Experts of a small language model: 101M parameters, 96 squared ReLU neurons an expert.
Below are experts of layer 15 (counted from 0) of a mixture-of-experts language model. Rows are named router (the router's row for the expert), up (a neuron's input weights, with its number), down (a neuron's output weights, with its number) and show model dimensions 128-191. Each number is 500 + 25 x the weight over its row's rms, rounded and kept within 0 to 999. Numbers have three digits each.
Before each expert's rows: a language model's description of what the expert responds to; "mostly gets" lists some tokens that are sent to it at least half of the time. This comes from a sample of Wikipedia text that the model never trained on.

# expert 46
It responds to: Hyphenated prefixes. Hyphens and prefixes in compounds like set-up, play-ins, re-signed, semi-final, quarter-final, north-eastern, mostly in sports season text.
mostly gets: "re", "semi", "Re", "quarter", "Semi", "Quarter"
router:521501461529494468486495471523520470496500514505539493501498503498538490446501481475535471448485482461506513525469479472487474505458488528477459512542482521501502498522531523514532509526489487
up0:517492519483551488515466535499489475553495538508500487462477506509514475569491442544514482486464506500497500438520487459501491528482495543477495516523444508473507528478480527517430506503557510
down0:492513550500511529468542496469464524490556458484493495497490561489525441507540508540505509508490466522503499451492498477508526484496512513507485514498480497491514520484471518490488531493488548
up1:487503515506498476493455526467520495536481521513492484522481531489487526461507482511515453486494486488505483454496536486534479491495484483485470492500457503485499525516541521499505512524531510
down1:505447508543473528475540458476467513505509536476525477463552510474497497484460467499485530474501473516492521487498519546493483510481438538484498462537539472485487502467481479491487509479506435
up2:519511490542506481510492467502483511508548525509501459500531539497492477576495471527517472510461461473529503481510463470503529498476520506479477537478473515489508481535492486467487495499563487
down2:477500476526470477521507483474514525471472473506521522506464519444568449517500490503463519545506489484468470537543512491507498501498466520514514512480536534478517489506521509495535520475515495
up3:476478491487480533456444501491462504490502443479527496472513484490457462471454488519483483455473506478520501515509468562522506535519480487456457539486472497508502528462512526466513484506549471
down3:477485476481514449523538499568545482533467519490504493547539509479551506492464520475497465522547488480500492447479535490442501462511466521512540521510538527508532499490486502515512491495484474
up4:545527471540511509514455473461504542501488502504505484523481553466490499458496488523474496500470495476474528472504429556502449532478526462505456516522492442473445535497485510500515473491511462
down4:501492490495508490515495504464493476500492500517471490447541493460529531495462505495485468492508469524510493532493491489464497490532541533568501494450507485523570500499503513444502505496488526
up5:483535477458532485481475544502460511510503483432478509512497508569502494536500519502465474471493489500541465520459471484511532495474497513483518455527492511538465518461505502478532459450498505
down5:527503491478481461532511459528529493505474507516456505525516542508496564510540557489493477478505523491484497479522512491501526492499473548520472518477486501488544492504470509532511516457481519
up6:545531514510489462502518459487498503523511513494534447554494492454490522508521518501508490464484480499517531478495473515524481499503517511542490532532495508486541460488532501540504499485528508
down6:522519512474496477542451495518501502510544513487496515489531505504501447507487476514487493564543496529504511526528513525541512476491475484469498446511542517505469511556511497493516483478477505
up7:525533525484506499527514514518519523493509479482502440544488483494518486520434481514474464527518485494508527506452511505505502528460512472489455488532487448515458499511468508506527484503482503
down7:489480511475529467482501514510529430519502513495470531541501501464469496491483530485506501510467518502462479490478456524538523468460509514503506473453455518491466481496485500534489480482550508
up8:500544451536475542470475542492501531497503482487499513494467522502496443475451523498516554512505488498505480493542445488524547494507538497525487507515508511527489478501543496530454491484506508
down8:482500521496541496509484534510478505479457481491504527507541447474526540497515491525470497483487467494503481481445539475522492497493515510491543487477521489531545530483518506491476501517479524
up9:468508486560522513522543481478524557489496536521531524534509506515514524482522504475478519498503481478491482499477491490494473504488458521496494561546523487518520488449464471486521490483481495
down9:508480518503555506472512500505509488494528500470516501505470510490483516500452531527533473440486503495491492503472477509506492504495499523522511512482466494486499524532498521543508502536491498
up10:498525537491473503512486478556478529546506531484470476541493502518502493497448459485503500485482495469530490492508492500500510462497507468498508503502469503481489516492505474497500483531482530
down10:507513473495480489457460533532517505492497509488467521499477495509532561498490503500502487506510559525478495568503483487504488549523483514464500505537478511503426502478483558506539486521495504
up11:466436475483506509497522534479554456501497525498520471519511490530487514473509495525517514482505456529514479491497522502499531486490482516546510490489514471513540480511513456485509524465542570
down11:517505495519427481506568500524443504524528504494523501515483482490504458473467507486453514496520445530472523466500478511463478519524498489521485525490498539502521517521453494485495493502518476
up12:483496526562478482489487511477510472478504463510492451480513505470527454476477492570491481496501462497525529485528524459491525496523527511476523494485512508494534518523480467510536528468492516
down12:456453487459464551498527495508506486489524483502469558504470518463456484484516514482492535493466513493497542507509544491511514495471471517496516492491526532532488453518494492517511508469510460
up13:514505556534500481494500510498464456500474509496518482510493482472502489484485455548487519463514456504531475491475484472489514496501482517486460518507526531521506501515519575517493477532498493
down13:514483481509503488484487532497468526517469532518514508539490480513481500490490507480477483498520550505460491477473503530507509539526475457494495505487496463519494515477494500509479542545545517
up14:497472459559512477549497477491504454467471494469492504513469482474513493477544492502481490505495512489495503462479505532480487503466459506526442535517580498508520514484497517500521494494480529
down14:470502482481510467472464506476523498473504482502561489505470541505468535492477505511515516522467505456488511512475535514516536497475500510510527520498498503535504536500507507563470514545519541
up15:536498474527486537523464469493506518499503520467500524505523472496504460540478500535484498492506573491490521495495475503530422485497499477509491528544499545517495504536486509485432474544537482
down15:492534506486507488546446487538471507500514525465468467532517489524492521525478532493457483494475509470467533484480479510435512496472508506493429426503497472517520536437492467474490477515513534
up16:493515512489475474499472520564485543541528458460471515499491496527498528570504493507493479491497496507497484498500500478512531487469489483446542463533491477480553463492503501503553482486489521
down16:527502540486462476488504496531511479505484505510506504500501529541433443504475499484534500513519512517494477500526500512489510549520499532494505494479539497515469463479527515516507513477496484
up17:491483471518491468467484505475449505501508509499529523525510534503513498464483508498561503514544453467504507511484486503484467527518490514487513490518483528508506508440459486484508506497514482
down17:491467474467511504494456528519533482517503518467513491449484496501507557466502488519480463507455550534515464494520481500486452480526527513493525486480505490499503482528466508508490502538465521
up18:500479500480525514474493564550481490517503502495489482467485499510528557513526474491477475475508517539490534507486477470488507488472490500461488522493481518494496456480439481466521487533531510
down18:476483469514480508487494524513532532494478513503507495519474566526450451511509488481542505508481520481490485511489479499510507517531498518480518484503428470485479460499509514474492527506569542
up19:520507530489501486488506479498503537490509443483519450455476523537486519474552493543518502473481479477517481487497499518510451550498491507516489471494506491508526488559508490546527498554537448
down19:493503509498519483488511550503528472498526508531548517541503477479525516508498504509472483502539522479443476522495511489462523431507463500515489488476497526490495540512528528467461514473487488
up20:462487538505470480464534490500463485480505519494505469480491508500503469497482452544490484488487493460521457482535465513494452465473470490463471490497520521473511529468520525469512499502530509
down20:496490523503529473532510524534495526461506548478480513492473484516563513482472524497484501490467532503502508510522492544527510503501499437494454522523493513500517503492482493476501490486525513
up21:484453497515526479492468497470547523532514476511555502488495559526486511439540530513543489494496486494484531508469462508481476509509486514507502528521453508512533506496530486489512495494543425
down21:499528538478477503519522516516495482516535483519537484450440492497415468477496488494470519519512509525519456489477484514473432505522502506495498460479544510484474516486494540517509467495456493
up22:504553533526460508510464509467537477487519548493510472486452538450502516475516517522498539490529511474450501511494474519487459544487479504517485503533550471489498492519511454465494467509491535
down22:491494514485490494506533495513490502525460520523468514492500461481481462494439533465500501540501494483475523563440443479516525476488489522524496516523541469498505468498495509504486482453481515
up23:485553543462479465480500490492554528562481523470504490503482491527513502487486503510494452466534505491493482500486520497483511515479484504480486492506516461525509488473468463476511505531472483
down23:497501522497479501488531491465471493509544492469475481498485506510463499512514508464535522502544480514468518489493519490512517514531468487507492480474465507463476535520520491535536499499505487
up24:499533512536445430479532472516525489488517514478505465479504542502502513473536516518551497492448480495509539516476466503505482530479534482500529497499467484512511456512494511524446478526510493
down24:520531491509526487526522536494494501492469527531507496503488488493489480486510555506515524507502501500508481525531511484564490499513526480485518504490524497445464436524493478477505489499503515
up25:520520532558536463467511493493487490516497483473483445497519464471515493489560515502521513485512432450497495466492497508498486445515478469493475492520487568499524525487517493524527479476494495
down25:499454515507519512501525530528511531499433465515489537538509476495506544480504497495466534491526502530540543488521457515485543474517483523530509542498481453514476504495489430451458515477485495
up26:512473488523488514500474479552493444470509519454463517516479475511509501467495492490543480502473471509530505449470545497461473492525495510471496512504454514458491511448496503503527507516550484
down26:509510479544499503512518510474521523486513501479519512504487499508512486476523511488532506475496485560519507514544509497478489544511467489489504505471479533485522462523470477467535514492506550
up27:520482497494479491493499494477531432526455493497514488526509478503464533498486527486559540473501488471546494462476543444492495508500484514512482528500496482500510492520510504507475504480514475
down27:509459530496463532504528476498459523540507503511514489468526449470509458479468522553487541486519504506477518529466527483470463520501457515500487445506509524542476492455473499524484475490536493
up28:527500519519488456513534474504451493507484537490550450512461502494501528472516532484512534495535452492496520480456447484505484467533511517546498488507482496528504523526534505525493471501528491
down28:528482504517472522479473481530512499480503479501527524519512484485478549520485506488445514484501482513482471512504444529486521504511491461481516465483485482507467504471501532497475494483507501
up29:540493509477510543480503511482529503543500517501499517478515504499494511494561518507551503474466532549469524493481512491510508525535505528468526503488460558452512502501517483469506537552552506
down29:504516516514509499481469515478570490507514439528505477481499460481503532476445512463550516493488492505523488458451503515493485527522535537502486519503493491481463473488551502505541531462474484
up30:501502561523491450484517479497448486523526500505506476532493493542516490467517511512461476476480517492552520516543531513525547479526521459491477480500465483521516481518517475526495480563476492
down30:514487472469534455555535499507546500496490484507518487572510502506495504489521467492554511465523522551478509517552502465535525486543491532492523483486495541468473471492550508459535505495543536
up31:471542519508488499471462483501508441483476477428510487532517500494506471508477493552507457514481517482452480515488494539475500531505495445497488506523484450523493501499519473517523517491463543
down31:483504457493516491541502510487527466521521522502458531527477513510497509480511501506542522482510495489507501556498529467484500510495492518480507513506525508468472517488511470483522471483500510
up32:480514556513487498468520527535504518518517526493522478529492564504492515520492459468472486535468462497476503508511499452497524512518481485484498483489514477469489482503512531521524520559509496
down32:514498543519502518484520544519537473510488515514468495521514553448519502513483490485528477498507517488496478525513515508498457514534480477482521517505488518450479488522559513499470487465511464

# expert 58
It responds to: Name endings before punctuation. Final pieces of place and taxon names before a comma or line break, such as Kingdom, Spain, Carolina, Qarabağ, beetles, Base.
mostly gets: "Kingdom", "Phylum", "Spain", "Province", "England", "India"
router:492516491447473522494499475497475514519498507494461487521443529514491512483506538496517528464514555501505529497516532499526427500516516458497501472519489520512493491556522508525469464541488483
up0:508466459480487487516485460467504497486497517488490483534531524542514553496533510453509458500499519464493509500487518558499463493484499496459487536525506476488522486528503486502525515489464501
down0:545529502494505477501478530514524521487482512501519497511488503502492434488494492475513465498488509508501464542494423533500481487523510552481494473492506506502453530482528512496438498523509517
up1:482492494539453470508497475536472488498488504538483472482491528481545529529532534542516492474527506502491520469541503495464509532522503499506458526491499536506486493485503519520482454517516450
down1:541519521493455504534533476516492523484507425481498549476542512497484543451492463499479492456511451530485464475521537491513448524501491492528516477489516495529521460543490505504485551474481494
up2:494495469500517559466515505484452520465505488491513467496491523502504473458446517505487522496449534476518494518489482505540486463471556483492541497477510516497471485536513510490483499511490487
down2:442468502454541488532493517511502510452478488517478492534518440486499477508492510514523483505480495514506498514522481525545492523502525471498505500497507513510538505518477512495530475466485500
up3:477450515503526476460467477530537544468509487511506496521502495445469493494498464497514491514494520532442492508494542516544482513517532543473533517511497516475476512483487524519495465506496534
down3:504518506530506485506496460475505497494486503539526463532529480503509479516489423516497507521464494495527437514479476497513544497520482495474498485523504476487471534474464486493498530507530497
up4:523487496465495506495546442521503495503507528474484527495480525523499490541525507513505527482474529504515482494501498474543534522516447501510516501486513492499540486474454471505524460498505492
down4:503496512480511503502496495544468462507494511500482556509467484502509492456466535490518539486497531456515517520501537469447503529497486505482536490492485505501492507472491522510518504546474493
up5:556522503545457538437544477511481517491440512453510506506524542536495491473509513485528532523475509485502522533518515501522499532475470479499450496493497485543481472512535515545481496518495490
down5:490496531520536470497516490538546455499495506549478501495496506510504498479508524523475526514475495530473492501502478537481504465451497500511511490448460525522523455527502529562538471475503499
up6:481505495458511517549513487517472499459512510473514482510455557501513503543506519508525505510504559533489484474495495506516470497509519487544502466504509482492514492531510519499495475497508487
down6:541539512514458518479459480489494474494470458516486488512505533493517471489483527521475507502537479522516524513497528509449508560536530519468485495491470510506501532467569497495512500522482511
up7:493489509502479526516521535468533495512496505515515488467530509503477503546509546510490517532470509503475490488520524490500527521474498532486485511493527489507494468453496481489486460487539459
down7:512522496511510514523526527540507493494499490471516512532511469524475461444519460523536465487519516484479478499499504503513497453464501477481489485497469486480534483474510541508532520486507536
up8:524474491500479507504532496514508487475503498491446476535510521500536483497494483515519486504503502502511501465465486513507497506498487513548506460501491501507497497550542466488504521539442526
down8:503470504487486515461460470514452557464482489503473510508536505479505542472472516479483531466507476484519525490482491524508480522484498531495485458500468531538489477494503519513495506528491499
up9:482463494495441523486527458496485488521503505465475472460482479510515488451507528517487518503516499540530494506541503479457499524539501491531538480484496475512488498511507458552486469534491468
down9:501495509504495506470532476480508507502525457466463510527513481499499516461489482482459537467473480493508516495467542512504478482499496503533476482502514491473527503514493510533554478523488501
up10:479510511480474476496477479471482477509447523491517521498502511494507532474531531492489528467521540479523477526535513473511512531500491486510505473514519448514567457497452499527485525485498467
down10:491500528519515473522495472528532469492509481549504511498518498527511510536491482493470501456504461549544513489479512523514538469545540517465554488487546526524510485507492490531495526469493500
up11:560450511467501506536494499487523502519497504489520557501535531491537504530556538492525483503484513533477529479496516524502536475482519479516509498494526489519505469534520486490535429472513539
down11:465496474467499531540493491503490489513512498468506531528474546487518473472503539439518498470517527494524569494491529541527532518547504486499497508466474534470491543498533494504487495508506499
up12:496510502493501496539525515539481532486511437467446463521514527543504501483544524521481493504470508488531514463462501519517469481497517502490518492519489433510486533517513497471517492474485517
down12:533517487542494526480495492517511496462478496487475483517492516497480443471521500479505501492523502523559513461474496496556501529492515525488473510534478503542482487493493471445487485508529477
up13:484499481455512502480529510510482488463491475465446512494487478488491441484473508499486507488459500485526468515495472482528475481459530497534524505502514516542480474472514488503508501499455533
down13:445484485491531470484508487522508495460516484520484465514520486487487549492465484529519516496514493504471508467499477572520497551489518466495488512510478523425495491480513475510496483508519534
up14:575521474504448524487543458503499541507487502488492516509544510508513518479531506460515506540459477496488505537502526524447451494467481469484476495508460527499561477477503519485505487524490528
down14:522477518464522473532524523528491493509499519500482497512472529498502496483472508449501520451482529495483518517528502535516525509489486526528529499455515524479513467491490502542520514475486500
up15:549526515505467490522528548505470485515541494470511506474483505536482471496478508480505491490539501511503512521524528507521508503538560510499477479513509519404529466495537539536502468513483527
down15:460527453533510512539485468455529498495508497550529528509486482501522480519483516503479531532519481479491531525480504523479457537527492538485474511497474504482498502431485496574545503484484502
up16:500472489519498538467502460490515519488513521504480519498531453478497482457517490459511489519474525467519475484460527513505456493518463502484500504466481543523490475479473533491504496530475560
down16:508473528488496526510500510493489491490445543535493499505495495469538460497483475520486556535462514526480473527546471534483572469439512526527502519509488500484488464499466496510493470502497496
up17:509501493491476504471531482509513511473458509459496424563538543525541518517490502490537495509489505438486548481468523524455482493500470516502530555503474518498532482467503506485508507535487502
down17:502484517485454513529455523503510518491478487482495493518494485450494481493488460477476501460470521523529530505523509499523535501506488507479512553483494541508485525483478466532501518506528510
up18:482503517512484458506519506537499469559506498483463536529444511526518493528500530495530462487481495485508502451482523444514485507510495462492511489505512464527484464491516520490494466522544458
down18:455462545471488488487534520504489480465493503478494499493510480502475494516511529522492484524540486517520467455457512491502482490415547511483493503505516496566550467532488461501463485504530467
up19:487527528491482502449483514492488481502498520502508468475497533513484543531518511502491506499534535512497474468485506461470499502489547459487496507535524508493495505533501532505500484458509476
down19:528512498494508520527508494476518482492514474485537459482490524556514483530519528486502487500511495528508524522505538508514524470517523477500468487513463534495484485512506458503495488474506538
up20:530488494500496531510504498501526489541524478477505528516470496432506472485487482522484521476500496485509485485507469473517515488504515423490487487500534510497488486477407505517494471508535524
down20:518469497464520505494488486529506483466509495485497493533480493537488504476459548499495477477511523503510504472520474526527508499499495500488506498480485509446477503484499479512469502477483498
up21:483538537553479502492570488508470504494498457525491489563468464525488526520496502525494465506440485476489509494514504518531461442480501478476535479520518492482489522537517518531533503475475515
down21:486459490500509554499509491530507511457493501475488486511511486506487481512530512489518494494535512525524520464501497503512495504472483531454525488482493517528517478511488469455476499489505468
up22:520482509500494505510558516537492489497547474499454470532495507464499458483472525508459509447478504502525552519494480509506488499487506492475496499531515511470512504504512509469478524499492515
down22:504501465507533502472509484502485522479491464495477462542530492522496493541538519479496513492496466469506472520503435498539503516482509490513482499506500493512509448504488571480509470504500487
up23:500486484460518464485514507498518470450497519487476487512490563552478497505503544531477525486481478507494498489473480444511464481481530499492492482514498543519552490522496568493467509528473523
down23:505482489519456486469480529461518487479494503547511488546516480518514447518485473522521498526480444479483542497444483479524541512493544474531473524506495534477486471453503483528541515489487519
up24:549490493450487480489516475521505508483534534470467539519452523544530509541491519514514476485510517518480537505465523531463504560518505500532474495528467466492496486519545526504496482532496506
down24:528517531473459521478525474511469479490433459508486477515527523430499483510473524469529522517538508519512546517496498532482485541524528508506456508484468485497487460519507477502494478489481523
up25:527509478493495469520530473513525447477451466474472506539517502467497521504555523486547487474510492492509491474480499482510487494509495488482502486467515502498485496478544437496470530439487460
down25:489479491491457505498481480505520523507562493479472537535509484514469463481449501517469519461509493520525503470463485529508549513496526509495529532528541547499479494512502520516496536457490519
up26:492476443530522504550486493484496482491551477504518464543508513506520546555489530451517478471448512499503480488518508499499485462502462534433518492533455537505532514522510524473515515510540479
down26:521514489452459455493498510471529525479490490457528529534517501502500446477482461502514488476507473518512535492491500519510540507481537513518485465480459512534475525479504474500499491498484483
up27:544466482500513500491516506533507514484498485497467474510524555471525496513530493455504510499506506486502531466478515485502502492521529501541488527491484502477512480536476505503519486497487520
down27:525508479502469544500472474453513510512464448517490475494480489510501449508519529508489537471532514554528534521494560533507510545520493496481539515490447504476465488473484458504487495461462497
up28:499488507471468523522497468464467496594497479525468526527471502506478536486509517472505486499442512504533490482502567495517488517545517506525495534471511504500482487473525457470496480516499518
down28:477516479452546508474543476541490495468515482528477543484494510479486519532484480488480502503512505507503462474492487475518539468470494510549460501461492508493502487501521522451471486489542536
up29:497471517504448500499492487478436531530524472505488482516537524491494498531488532567503523530520500467490517473522506518542516480489491518511519540484475523503498479508471540498523494491501529
down29:531498475459493495484517537540467495435475503487473478500517513467482496481484532502495535493482517469502475490460518498535536485483508473488493537488482502500494499490519443488497461481511492
up30:493503509499486469491488471498513480545573484487475508517531519492519511493486525535512522513486521490500539466474477456516473436527536464488510541520488537483534504494442531486511499501457543
down30:492507482488479514496459505502501494503492497532505485542513496508513496514507487512476523484526484486518464490468537524535511537502482503508498507465530489515522483488476465540492509496493487
up31:507513534531533480490523454488500489529475452530513534521452471505465492507452507519486485465461514481467536437469526471533477459475525462477524475500550499469512489543546534484498481465529507
down31:468491478468515542495533481482487509442485490483485478470505489515492482522532531520497478502530468531514526492513463506494498481475506497486539506513526496530527471524495474456464496505477454
up32:500479475526472491484486535514479507514513505513498532496502494534525508463597505508482465499517467526515524521449564497547507507508528509542445506502480484527474472537485514504476488512447529
down32:497479525504533481481521536501471501490547505490460501430460496521525494519522500490467498495485483532507494515534506478548515473508513535475487513554507516532487466546474496471509514475522491

# expert 53
It responds to: Articles and hyphens. The article a or an before a noun, and hyphens or dashes joining numbers, as in 84-year-old, 5-to-1, 60-40.
mostly gets: "a ", "Insecta", "^{[", "Press", ")-", "€"
router:497528535504504543520483490515486527501542499495510518500474533488509535474495539467507525467475495499477501542523508548495517494485503494473496485522494483489502478544522469506503479487437491
up0:500512529538494502487512493509470500501520468519485544468515519454471541506495502490538471490494454456479523500506535540483464481509516519498530542483503461468519509494535538513498499520507491
down0:465501477542470487543452508497485517512481485481535510470502538494466487495528462518502511464515503481497512484511487518510510504507511498481514494498487486456529515536502503531486490496515579
up1:477515507521504499483472523491458505478492506482467552506509501462493469493475506507525469488513491473528517503533535514502523492508516490557552474487515508530501476516514491502458513506460492
down1:524496499518479488486495547454513480492483547514499478512543534509505480479476491496470500521521524497513465453480506550518458501498525485479493503528503528493494498515570544514495556490495502
up2:498520504481518469490457501497493469490480511527463543525470513497515471486482499467484461458472513479524531492513479477473513491548549453510522513511473537545471491549519476518473486480503499
down2:546512489515452495481513530476514488483468549525491517569597503489518478519476484516500490513524499500547469466514499523490427556515511483486481497519524475537437491517540550509530557523507547
up3:528522531542499516484492521522459509492565537505505486531537489462511507489484524478490499510566469505501453470503456510519518505534510502474515481516490467505494506537532453472507513527470488
down3:525496475501511481497469524514576527525487510518493519485502467503489493520502489484551483484519511487512517509493516523489496569509479481498517500510508491484498471456485537505502483484510484
up4:533534475527516525486485464484489516480478498499561482525418481497462499526489499540536502519530501470506485486515496508479501505524503506493499505503470464496467494512483483509490526487499501
down4:485530511470524482487491497500484477483505526494484478502499488504508471472488511481511476507483462507503531491496538495512493460540515501507464535565511503483546496540497507495535495526500521
up5:483502500515548512529513495504493512542506500456531486531473456526452513528467503484498519454514503503476466491496509486513519494512473491509478499542474499475502481513501506514484486455507499
down5:471527485496508523477514488515495532486492502476441484491499491522488526500468521479492516503499515482505474521490563471484511526510473506508489506517497505513535493497493522526515489460486510
up6:519548529544477523457501509539522505495504511532489548534515505477539509488486497506463463481513471495493516492533474458489537462474510510495487497529503497527508489465464518523485502474489508
down6:461491495522475514483497482460519513517497478517470503505504481512508474520489473513507544514501438489510530567497482515533472496477505499451518476529475548515486515464513515534481523495500543
up7:486471495532479513555486504516521499521483524467522484498529505482531473519498548477498493500525481453501479459514500504467541519502495512460495505506576485485527492469465459513525490486462479
down7:503497492494519473525478483453510506470527506510512479502471544506518496512451505490482502515514485509465489528517490550501517498449517520524451522473454505498502485475526459498521487506493487
up8:486531512518517500509532531505488510517472530483543511448484518535481490532489502502538508503537459469510541464508533495493516558490485474504542482530476504494488491486479534471481515533556543
down8:526532452478474514495457508510518505490501489508525505513523557460507467530547507500493561494459526514493497505543499498495509505459475520474516502496453522524458497456532486518528489513475482
up9:504550495499493476455484479515510500494532525488526499467472528526518521505464513493480479497482547474502496478525520506509477435514454478508505497517486475471484465539474526458465522557490505
down9:523482475491510486526517527526500506464470486540495508537469479493465477515548485469533533521469519507502486457510527502520484503492501518478495516540520527508511523464481499473506503472528493
up10:471569514542485537509489525548491509519487479487510522497462513518527460551481530504534495510503515468513498485517458465489495527494496504474500485531471493526491523496541481547511458483447486
down10:455452483473488488474501512481503506518502482484507483487485525528465486483462503457498517468487511596498528499472517500532481444498535494526495500512465464495499483527461502517498529564534539
up11:523469491489523499519516469525497491492520462521484465553482497493520470496516519517469531520433507473507484481472469535505498542439541477483446505507503536503519533516520486507496493480505487
down11:481513509481501501531522517504509482457499503453486492496523482517516502497481541452481480529500499501465543476517484518452490531495456504508481502469480496520491512477531461501496516470517487
up12:482502495471495495500528508503508493475480447521463489505431488511505483483519466481458498488499500511514531488546477496579489532498489513517508464510492480501468501551550482460555507474478487
down12:503472469490534532513497439529482501510496481497489539464485501541540521490540478512518503537506517473468526518462488490525453533494518486474464450505497542501486513493519505513491515511514494
up13:497502539498502484508512487479498525507557504516508506518514479499535495518471508525503479485497503514501503492490499534469501511483546477494495502473467490492476530517496480488524510553478530
down13:469542475491487520498501542532515482515499549499532503551508534484516506505468520450500517482492505515483497503525498486485478538507482542474490547525573508472513469485480486447497492533458512
up14:498484492531533516538467470515477523506492507516507509506536484526487520544537432490481494458452513522473458525513521508492525502512513507476504526465497498498475506516458434506551478486502463
down14:480479536498498560480507473498525395464474527550459504469541485518462484479483498487511498484474523546526477515483549529488486495523472495486515474501466491514499447514469473525485471543519498
up15:533516485510499495471516540507499493489450468494512518506483516493471514509474503443500469517531454489522494474520471484521467527519536477531534497448479464488456509492472497517494545534523520
down15:504497424474493478553506494448551521475472473541475515515529515506510496512501492520499564537501487499516501496491510513511522493476503468478473492466457527481498476508548530492527484475484505
up16:524488515466510506524521496492485531465505577525490523493509514500548486524509537493488468530531510507506483497534506532544449479546459497468494491542473499470476532486455515480499471535548485
down16:489482505483442470505484488528491513495516532511508493523497567490496481486540494497462482468463522522493464517476475489519479497452527467515457482515541497494508502530514490510499501467488508
up17:511513487513528516475578555527495467517472503505507508482482494486520509454506495527480526474488469519474510500454499474538512546449467505480444505498519536503488547513534527479552493474514534
down17:507529488478529477518465518575479472497520479444496468475513461497500483489530492499488444542477467510477517529513467517524491499472522516507491483455466513511516528420467514486475456498498472
up18:484472499532519504456527513437490448506509522505523502501538519462520465475478503498513504535504513466482496485448484513500524509521503565513502508506545523520516513452489471459491488496494529
down18:523477488503539488529503490505540456516516493455484488471524498486496481504478481527496525511518478512473485516470452504528486516530516492528461483469490511503513490463479493496538482502497465
up19:537501508484525491497481485516543514487461519503486477493507445526525488468513485491495482478436527470449527480492496524526491547490533451534487492500440528475523498502553540499503487511507475
down19:499495490489465461496566527518497558510542492493502498494521479517488512548534493494531519519521516513479490495474463504489472491487511523488493518466483506531471513537536485519499496496527496
up20:484491512535540539517500494536461509474477531484492489527529485512504470503494518515490525531499492536554462498504478532512542535478474505457503497506486534477474525479450485494522500497471469
down20:456479539491540547508498457497521471530505512543462506495458518528456477503466500468522546505502517528495502506498504482502518486530506518486516502464478498493504455499502479516508476482506533
up21:502475530554517505561528508529474539503526465481513527506468488523502517540484483514509558513513470458527485503472502498495524521452479505514472459526479554477516536482501537496545487490482488
down21:470506504455509520501494459524520525497509482492494474474470485526454527511480524470469505498471494472475468510502540531466510517516500513517488487474475522497513463514504495519526491495481508
up22:492468519519491523496550483481481458515508478465520457450503450486510555477488505508491500488512528473510509530485475529478479524499483511474511495515524498506514517541504483532536502487471501
down22:537507491499510493522468501490572509534461512491420482493538485518517514482471547519511457494579472523508490521474479508516481535544510456514497513497522498503483476471486496530515488529463492
up23:535505493521494459482525511522506475498465475457515524487526487520523497460522481483427494487488464469540522513482474515510512517471517509510483554500536477541484593494512478526556502494481467
down23:518523482542525447533516519505492476518500486497529528506488509477501484467502535528480517538482471537494515493485465469538502514501488536520441509501473490531545492502463501501535522457498498
up24:497490502532499569519503502480490485518497484473481478463462530492483476480474506526531517501518492460495455497519500527491521523505508519500509492497540495496519480501504501483478531515522479
down24:507544480501479473526499524541509479501514507508487468516504554511535489523480523469506511549556485522489488495480541515480485545487487507495460521530536481500498496479503500466487550498466538
up25:541527495497471463428516469507485511505526528462512467509506528526534520510510543485467487520498513519469483508522478485529495490533510486529511520507492513529496526522521479487506503563474500
down25:511532471471513470501498507513522534486513491482485536501507470471527499516514500508520459454458509462525511493519468444499466481516504501488507462532508519485506482484478511498486481479512489
up26:537459475520471530455526509453498444488497509504490502513510526448504520455486514511499525540501562494497518479486456499511488515512512500478518484492523506507525479502474467476480506518492516
down26:565521464506500524503444524458528529482499512458511504484509496486544493483499488507512507453534515516519456499524471518486510514515482442517482484482463512489500477488486533498478512534465473
up27:500511454558524533527481495511497467476500477478490483496546501493539519489504531540496510466487460497525492518523519508502506507493525529497444519486473531510501494478507452489510477475473463
down27:439461539444530511533505512519484431489437525527460511472501492551471481494498489490519502509480529535503484545456513521482507509513463482523482465491487507514530492539509486537513483471533470
up28:465448500537506508523524496481504527505468487502471456505524542524487511474504511513477513504483478470554488501475544523484545547514459543523496500469498517476532447465469520514513487504520493
down28:494510488485509508537521497553488501484511494488465497536487482514485516535498523473499487536506489486472500529503528526457527506495490478495450499488505488525509530498508460535518469491540504
up29:471453522488472503511509501507464490481493480476520524485508560513532497487498466475473511487514457447496515517470513524501508439499490465491487515493512496516531523564523453506542461500475498
down29:550467521528518490493490519522519495473462533510502501506524451524473487483470565526474498515504497517520458483476508526531503479485507504500483511537498489511503467495549520497508523454525519
up30:489521510476506463498517527489493468537514471472485530448483472474497499513464536508519474473485446476518518509561540452506490444508522549498529542498487480432508497469494518501507481505510523
down30:493478492433507489511458525524507461483472482485471446495529507486445529507494457485479480509451538527459484488482481508530512522509479497470516491499504467506474514483484501509496487494494578
up31:566532481507522531526523494498470476535527512496527480528485458474507478506463534502476503531528486485499484502523513484494464471509502517456469517531471528485491530459510532486473514478506529
down31:481503495482500484503486469488512499544490507466454492469499536525512518479483472457498518469524509488509470538453492510501499514529505498533488516521506493453506504475494525496502566498503511
up32:524435492520519501496528477510481490527515510470502484545534507467502486469486531511518495529527498438458489483501453535486478497529490503501459520490537497476519518517522490505507491513513494
down32:453516494492482472524525496472503508539535532491494475506472547491525520527497537480466508491541506488505478528456493490529469553540496485497446508524523510496521483467505504477502510449447460